Below are experts of layer 4 (counted from 0) of a mixture-of-experts language model. Rows are named gate (a neuron's input weights, with its number), up (a neuron's input weights, with its number), down (a neuron's output weights, with its number) and show model dimensions 0-255. Each number is 200 + 40 x the weight over its row's rms, rounded and kept within 0 to 999.
Before each expert's rows: a language model's description of what the expert responds to; "comes before" lists some tokens at least twice as common just after its tokens as in all text. This comes from a sample of Wikipedia text that the model never trained on. Tokens count by the router's weight.

# expert 17
It responds to: Digits in numbers. Digit tokens inside scores, statistics and table figures, such as the 0 in 6–0, 7–0 records, decimals and percentages.
comes before: " |", ".", "%", "–", ")", ";"
gate3,200,135,186,206,216,197,216,200,187,159,162,247,205,123,212,268,176,209,193,183,182,204,210,150,228,171,203,141,217,220,256,249,196,261,256,156,191,190,234,239,187,202,193,191,206,276,234,204,226,242,228,181,185,214,157,122,237,139,187,178,226,145,198,164,183,295,170,196,199,241,198,194,202,208,187,180,263,242,210,217,213,236,247,203,167,242,212,176,198,240,164,218,238,229,133,284,146,241,152,256,173,178,182,215,230,263,235,220,189,229,194,276,179,145,222,188,252,191,161,145,167,153,168,194,231,165,133,225,247,181,202,247,160,212,149,188,211,210,152,235,241,231,219,136,227,215,189,101,220,305,245,216,182,114,210,240,146,248,185,233,193,238,147,171,136,212,224,189,206,167,246,260,183,244,189,172,208,168,220,162,221,232,236,204,122,222,267,243,219,171,249,229,109,212,244,219,173,126,264,153,293,188,277,220,169,269,193,163,228,173,181,128,191,211,218,216,213,274,174,204,114,218,143,194,151,227,161,139,238,176,142,233,248,234,225,152,246,192,240,235,155,250,167,178,236,236,156,89,125,202,158,186,267,219,166,256
up3,277,206,248,236,200,248,228,240,193,225,228,264,191,168,154,230,194,224,199,136,229,188,203,229,197,199,179,151,196,144,149,202,209,162,212,152,184,163,180,277,195,185,245,293,216,250,177,162,177,168,246,182,192,196,129,88,218,191,165,180,198,110,194,182,155,256,215,199,172,216,206,222,217,240,218,181,187,250,187,227,260,189,251,234,205,250,198,210,228,205,167,212,209,204,166,240,135,194,148,274,218,212,261,231,259,266,213,198,279,237,168,231,137,150,209,227,228,227,227,195,189,265,164,244,206,148,192,201,243,231,217,209,220,178,103,200,189,145,172,230,233,187,230,203,224,181,197,138,183,267,203,143,215,147,199,250,150,321,175,190,176,214,158,157,115,265,213,163,182,198,186,300,164,315,162,198,244,180,211,209,243,167,187,187,233,234,237,226,197,195,170,214,188,199,173,182,128,110,198,158,283,189,191,219,161,270,158,256,181,211,196,170,174,238,236,182,215,236,233,187,147,231,170,182,175,188,124,174,219,138,129,158,276,226,266,183,194,180,183,225,139,242,237,126,235,162,151,130,130,207,213,197,171,253,118,199
down3,249,164,173,233,276,262,103,252,217,190,275,219,151,250,191,256,177,178,167,178,194,151,181,199,203,180,131,197,188,201,194,169,193,173,206,203,163,244,226,170,255,147,226,257,158,210,204,155,209,179,162,235,183,233,184,130,186,209,197,128,133,241,223,214,184,164,213,230,236,210,221,174,180,159,199,248,236,203,254,190,163,153,203,216,254,148,139,246,188,164,202,278,178,190,214,240,189,140,216,262,232,205,234,202,241,194,252,227,163,109,214,164,185,244,163,179,188,226,229,207,158,230,206,262,189,83,109,177,191,161,230,224,215,299,191,123,222,234,194,189,107,151,277,139,268,195,253,218,191,179,196,207,195,236,242,286,199,192,174,193,208,247,184,200,235,183,165,185,145,198,154,203,199,198,201,165,168,182,224,259,218,217,172,147,200,232,236,222,175,134,197,176,257,219,213,193,218,164,195,250,251,266,117,160,148,203,244,108,196,150,199,188,192,191,218,200,225,150,148,279,217,236,158,174,231,145,93,158,150,192,288,160,231,177,181,204,185,153,197,211,150,227,229,263,221,267,281,222,168,209,275,201,132,171,154,191

# expert 8
It responds to: Table cell separators. Pipe and semicolon separators after numbers or names in data tables and stat lists, e.g. scores, vote counts, broadcast channels.
comes before: "\n", " ", " 0", " 1", " 2", " 3"
gate1,229,144,196,216,183,128,194,179,165,258,224,300,222,242,126,176,145,166,159,166,247,125,233,193,163,293,188,200,202,158,204,288,242,271,169,217,222,208,172,204,248,232,130,183,177,155,252,119,178,191,206,244,124,161,176,102,295,170,193,183,206,227,281,161,212,198,267,195,155,172,167,171,212,210,211,171,168,277,294,143,81,201,251,193,177,237,189,239,214,225,196,245,256,175,240,153,242,166,264,185,219,194,210,211,235,238,198,238,183,202,200,203,205,217,175,180,198,222,174,152,196,235,208,233,199,139,198,178,215,220,187,208,218,167,153,207,217,139,212,230,169,205,252,219,225,216,207,242,207,230,202,314,145,272,170,220,237,212,156,196,185,201,211,191,237,201,199,237,213,226,160,271,167,230,307,212,190,163,155,165,190,219,204,219,198,149,206,135,210,177,256,189,181,217,212,196,258,215,230,132,180,250,167,233,176,234,206,221,258,235,221,170,255,235,152,205,228,251,200,202,263,212,224,114,172,228,227,117,169,175,197,209,239,221,178,216,234,196,201,149,179,97,202,251,227,207,254,163,225,319,159,143,185,207,168,162
up1,208,124,130,218,165,184,194,241,154,230,246,259,207,209,210,130,182,187,166,161,216,126,200,255,163,195,154,197,177,195,197,239,214,256,183,224,184,193,226,205,162,192,174,213,221,199,295,176,241,269,179,227,119,162,160,141,302,170,144,185,255,313,269,158,223,205,243,258,187,219,164,198,234,193,182,210,173,267,243,143,137,230,185,213,176,205,187,266,217,245,180,224,222,142,267,152,236,143,215,177,173,147,182,171,234,214,233,250,137,227,181,162,214,171,206,221,199,191,223,173,151,214,226,239,215,187,246,247,224,200,167,201,224,187,153,235,197,168,227,194,160,198,163,268,221,232,231,268,158,283,211,204,189,237,158,215,262,216,206,245,231,199,219,199,264,195,208,177,173,204,146,213,202,182,312,193,244,127,158,160,184,228,251,179,121,193,185,182,220,199,226,205,194,250,192,172,242,222,218,154,162,278,161,205,182,223,180,256,221,233,281,146,237,168,161,211,228,197,262,198,309,199,217,107,167,214,197,152,136,126,157,257,184,209,163,230,205,163,260,131,160,100,209,222,216,201,253,153,222,203,141,123,173,248,186,158
down1,254,231,233,192,281,242,243,194,236,199,209,224,162,281,208,240,266,182,194,236,188,244,241,174,194,273,124,248,180,264,194,270,211,235,171,248,222,155,170,284,193,205,235,169,200,255,245,201,149,295,200,194,229,189,139,192,241,124,294,184,235,179,87,199,184,229,210,127,170,242,155,222,205,197,216,233,144,176,157,201,150,197,242,223,132,151,216,207,117,140,241,272,222,233,296,252,207,217,132,184,185,253,170,247,170,226,176,150,221,152,156,192,207,122,156,225,228,259,208,235,283,174,212,220,235,225,202,201,205,269,221,184,236,118,226,222,156,244,253,196,239,255,215,125,204,159,200,205,131,251,207,186,236,207,264,230,244,169,253,231,164,152,209,147,195,228,263,230,235,208,205,273,145,214,277,207,195,234,145,214,160,244,200,242,131,170,267,206,157,177,159,231,256,214,211,198,141,182,142,198,183,204,218,156,196,214,183,212,262,228,191,264,280,167,173,216,207,199,178,201,197,210,228,226,226,196,209,215,219,190,194,115,248,201,210,217,194,247,223,204,179,186,169,196,165,163,219,277,149,219,249,197,186,199,249,207

# expert 2
It responds to: Plural and word-final suffixes. Final word pieces closing a word, mostly plural or noun endings like -ers, -es, -os, -ings, in names (Boers, Beersheba, Cheers).
comes before: ",", " and", " of", " (", " in", "\""
gate1,147,220,231,213,172,248,228,165,238,183,192,195,199,170,105,192,165,203,102,175,250,174,274,135,193,204,189,245,219,209,169,201,151,211,130,167,172,198,207,229,195,196,228,187,111,196,248,151,303,134,249,201,214,190,204,100,172,174,266,219,242,232,225,184,178,219,189,240,210,233,196,267,210,210,134,178,240,184,227,204,155,207,107,214,175,166,192,189,110,307,176,132,229,160,205,178,212,197,185,141,144,227,173,270,171,162,226,203,230,186,256,250,200,203,186,102,233,201,273,146,155,163,145,182,207,242,197,209,228,182,173,239,99,247,241,200,190,210,244,228,234,205,148,243,175,193,215,154,175,154,247,133,201,237,207,201,195,110,211,194,216,221,108,201,236,206,174,193,206,205,235,152,226,331,178,126,193,204,205,196,231,132,241,189,197,187,195,263,177,189,293,206,224,157,169,134,150,246,206,202,246,278,215,211,187,205,238,150,232,218,181,207,226,201,192,168,215,281,171,164,216,195,193,197,119,184,219,201,209,127,272,250,124,240,189,226,199,179,196,242,253,202,192,188,186,243,183,185,244,235,192,191,180,225,207,131
up1,194,252,151,175,150,207,147,161,179,204,246,174,175,232,168,225,221,233,141,206,267,224,208,137,216,212,277,189,171,211,164,262,216,219,130,203,143,199,198,146,191,196,241,109,255,201,228,204,226,274,192,226,222,167,239,198,229,228,215,274,162,151,177,225,208,236,212,204,229,198,190,255,213,149,210,214,175,145,150,178,197,251,246,180,246,182,161,117,126,205,178,172,200,272,201,194,185,105,154,234,245,221,212,198,185,207,255,164,126,230,185,199,209,208,186,113,208,223,281,183,179,211,237,269,173,210,205,209,281,192,229,243,146,250,279,193,214,103,209,178,224,175,168,203,223,218,212,91,243,191,196,198,186,186,162,220,205,148,144,227,307,211,185,172,162,125,165,216,200,253,226,209,241,313,229,235,239,177,225,231,260,219,245,166,209,203,163,227,299,211,202,154,222,199,152,178,164,219,213,204,165,251,208,187,214,256,187,254,182,161,137,192,241,243,146,155,230,203,240,209,182,194,232,236,158,208,196,208,163,166,201,188,256,232,201,263,245,237,193,150,199,250,188,230,167,199,296,297,138,221,113,117,176,157,165,170
down1,205,191,174,168,224,185,186,254,193,157,183,178,124,193,248,130,182,191,236,231,253,226,240,201,197,174,131,272,282,183,168,145,249,149,219,134,210,164,258,214,207,204,279,155,164,166,165,182,147,175,191,242,185,229,143,200,210,120,229,151,250,208,228,244,240,186,213,215,158,195,184,147,181,263,205,201,261,179,237,155,233,172,236,257,168,135,187,221,218,169,173,233,134,192,208,174,195,132,169,200,164,252,250,180,244,174,170,245,163,205,216,284,159,179,227,198,174,251,178,203,221,129,176,253,156,231,152,178,160,217,227,202,206,99,241,265,166,178,189,165,167,165,172,139,231,188,281,199,241,248,173,264,234,250,230,172,255,187,216,211,167,201,152,259,171,261,170,214,285,250,275,237,176,253,175,246,139,177,201,252,178,209,183,190,229,212,152,194,187,227,165,197,179,181,178,134,216,263,219,225,294,186,238,142,221,200,137,152,210,197,280,227,181,106,209,219,149,89,189,178,112,168,133,159,162,155,205,192,191,148,233,204,249,236,255,233,222,210,217,202,250,269,197,165,208,152,236,177,139,228,238,193,211,232,251,203

# expert 51
It responds to: Numbers in data. Digits and numbers in tables, statistics, heights, dates and measurements, such as 1 in 6 ft 1 in, 0, 38.
comes before: " |", ".", "–", ";", "%", ","
gate1,148,188,274,225,192,175,215,176,178,220,195,151,109,169,246,185,329,265,131,159,210,208,154,128,215,145,191,276,197,178,208,221,231,94,141,203,189,186,133,168,240,265,169,143,233,256,228,178,199,117,190,220,222,250,254,193,229,209,161,205,123,205,230,178,207,176,203,146,202,165,250,218,198,194,180,233,255,188,209,154,194,208,242,256,245,165,264,177,174,174,198,154,208,223,218,246,211,253,187,210,170,208,184,216,160,195,185,232,247,235,241,193,234,196,149,146,152,182,259,187,227,200,221,245,208,212,203,188,270,219,185,164,271,188,217,267,269,114,217,203,295,158,160,124,189,259,210,121,138,179,232,142,207,178,239,246,222,169,192,220,174,156,200,245,179,208,145,217,166,227,154,232,183,130,201,226,253,211,180,136,242,185,224,250,213,220,149,156,230,186,201,150,147,168,129,189,179,240,209,218,163,179,231,189,190,299,253,200,164,138,125,191,251,241,208,181,210,186,240,255,227,261,190,163,149,153,290,199,187,137,153,173,184,143,239,182,225,173,192,190,222,142,180,172,139,213,256,263,254,159,183,204,189,159,205,185
up1,167,161,249,192,172,165,169,142,198,270,146,235,166,278,249,200,257,265,166,181,222,192,248,127,200,162,223,253,240,206,237,173,149,111,204,234,223,168,139,161,198,322,191,122,253,197,215,179,199,208,180,173,197,231,242,249,196,207,264,197,141,244,214,220,158,176,182,182,229,241,228,166,200,186,131,203,322,133,165,156,190,238,185,243,192,175,294,201,142,79,213,138,192,195,205,273,147,189,174,203,207,183,212,171,154,274,176,160,241,221,231,158,255,196,155,192,152,205,252,197,211,184,265,225,186,156,193,221,246,210,201,160,186,188,233,231,246,217,226,182,253,178,191,225,251,315,177,143,113,148,221,171,255,217,220,239,215,213,180,186,205,216,188,209,180,227,204,231,201,172,175,175,233,190,180,220,212,169,178,183,260,147,174,185,204,217,213,214,158,212,190,156,186,179,116,212,216,186,165,190,130,198,247,151,160,197,183,236,54,155,180,195,222,185,201,111,217,210,177,187,216,308,200,218,182,143,259,227,175,235,167,166,179,184,173,194,193,159,191,175,172,104,195,174,142,220,249,221,261,172,167,192,141,196,198,202
down1,211,241,162,194,205,251,214,195,195,147,125,221,103,183,185,214,173,191,219,228,143,270,228,296,238,168,263,155,300,111,160,199,122,234,147,224,82,187,199,219,184,239,219,164,192,233,219,222,251,216,205,239,199,227,188,222,200,192,208,120,167,245,295,159,149,147,192,233,277,202,250,136,233,304,132,242,226,205,145,229,170,178,217,144,206,236,142,191,206,238,189,212,198,216,168,195,208,212,162,179,234,182,232,239,138,236,145,179,235,203,164,194,222,172,173,236,208,211,173,291,260,290,226,246,189,139,149,174,229,196,192,195,172,237,282,139,190,228,228,219,218,256,187,188,183,186,227,216,266,172,222,199,191,247,222,213,168,205,232,222,199,236,175,144,120,228,172,184,246,214,167,214,220,199,150,163,180,245,167,169,225,186,211,193,212,232,287,223,205,243,180,188,228,287,247,273,258,249,225,172,226,172,166,137,228,217,159,224,232,142,182,155,140,221,285,190,155,183,202,176,245,221,173,175,223,162,232,128,229,216,227,177,180,235,242,288,221,184,248,243,264,136,201,175,226,221,201,209,221,188,143,160,255,162,199,207

# expert 48
It responds to: Commas and connectives in prose. Commas between adjectives or clauses in running prose, and of, and, or, as in odorless, whitish or political, economic.
comes before: " the", " and", " which", " but", "000", " a"
gate1,255,244,217,156,222,155,153,227,143,153,243,212,216,230,166,210,176,115,207,272,177,158,263,219,150,186,202,180,168,250,106,226,190,216,187,201,178,178,192,219,209,194,165,164,191,161,219,199,268,140,123,170,247,203,295,187,198,185,213,131,203,215,189,211,204,171,199,235,200,161,139,251,202,255,245,190,142,166,166,141,272,198,175,165,200,143,267,195,236,181,209,106,221,218,239,202,316,187,186,181,155,258,115,211,126,144,179,200,181,200,190,186,251,264,200,214,145,252,232,191,127,257,189,259,171,174,232,250,167,205,231,193,166,178,134,186,207,207,196,211,240,128,209,104,207,235,154,203,227,174,207,260,216,260,198,209,220,319,205,258,192,255,218,185,155,115,220,197,260,155,202,264,223,196,176,214,244,223,203,176,209,221,138,152,149,180,206,178,213,274,251,159,171,215,190,143,198,179,193,155,184,237,115,195,158,118,194,235,240,148,176,211,148,174,184,225,174,301,245,206,169,192,140,235,205,248,157,188,198,151,182,170,227,170,123,235,187,208,218,257,189,226,268,196,168,210,197,233,256,192,217,204,141,182,162,203
up1,217,251,204,171,220,189,195,236,164,138,190,186,204,223,137,228,201,174,209,233,180,161,224,187,151,189,208,180,136,185,117,218,199,168,185,234,262,179,212,255,255,235,151,207,228,162,188,266,224,230,140,241,219,171,267,169,142,99,206,158,222,186,208,167,190,217,212,272,212,185,130,263,192,234,228,225,171,183,173,169,293,232,221,168,223,181,264,170,245,194,220,135,215,186,227,244,274,189,188,168,170,277,143,235,150,160,161,210,205,149,222,152,159,257,236,148,88,267,175,250,171,210,191,198,187,260,214,212,196,176,194,246,239,230,125,161,179,201,217,255,252,167,126,128,229,215,157,183,182,209,145,216,252,232,228,169,227,231,212,219,264,222,226,119,152,156,197,181,210,121,214,263,183,208,191,237,236,202,214,193,202,192,164,174,203,154,188,218,232,186,199,155,176,212,143,169,159,164,226,127,153,178,175,238,161,98,183,177,210,181,135,191,177,175,147,216,188,316,317,204,137,201,167,225,237,214,151,116,196,173,213,194,228,125,123,259,204,220,258,235,157,225,213,184,160,266,213,227,178,259,211,247,203,229,154,233
down1,182,175,265,180,198,204,227,147,129,215,184,150,204,120,168,200,178,286,220,167,176,207,174,181,189,227,182,196,174,196,202,210,196,172,257,145,237,167,254,219,119,218,234,196,161,211,207,176,122,164,251,180,186,247,244,216,231,144,213,204,244,193,214,250,159,182,140,174,172,252,192,201,193,190,237,196,211,205,225,161,176,219,205,122,252,201,197,205,225,164,243,274,206,215,202,193,262,259,148,268,199,110,225,165,211,207,208,142,274,192,159,248,161,188,234,218,232,266,187,205,155,238,235,184,223,225,135,170,163,231,186,163,123,207,226,208,131,157,229,207,258,155,173,206,174,209,232,202,173,240,207,220,209,201,274,196,253,152,215,173,228,185,216,219,277,214,196,207,200,138,157,190,143,254,165,190,132,127,193,231,283,216,218,230,175,230,172,287,157,176,235,324,148,189,163,206,134,201,207,173,228,233,193,272,138,222,183,166,236,213,141,181,227,159,104,183,249,184,199,217,263,192,227,182,111,282,174,219,155,199,195,190,201,163,201,262,162,167,272,255,180,252,176,256,150,189,204,245,261,118,109,178,205,126,256,146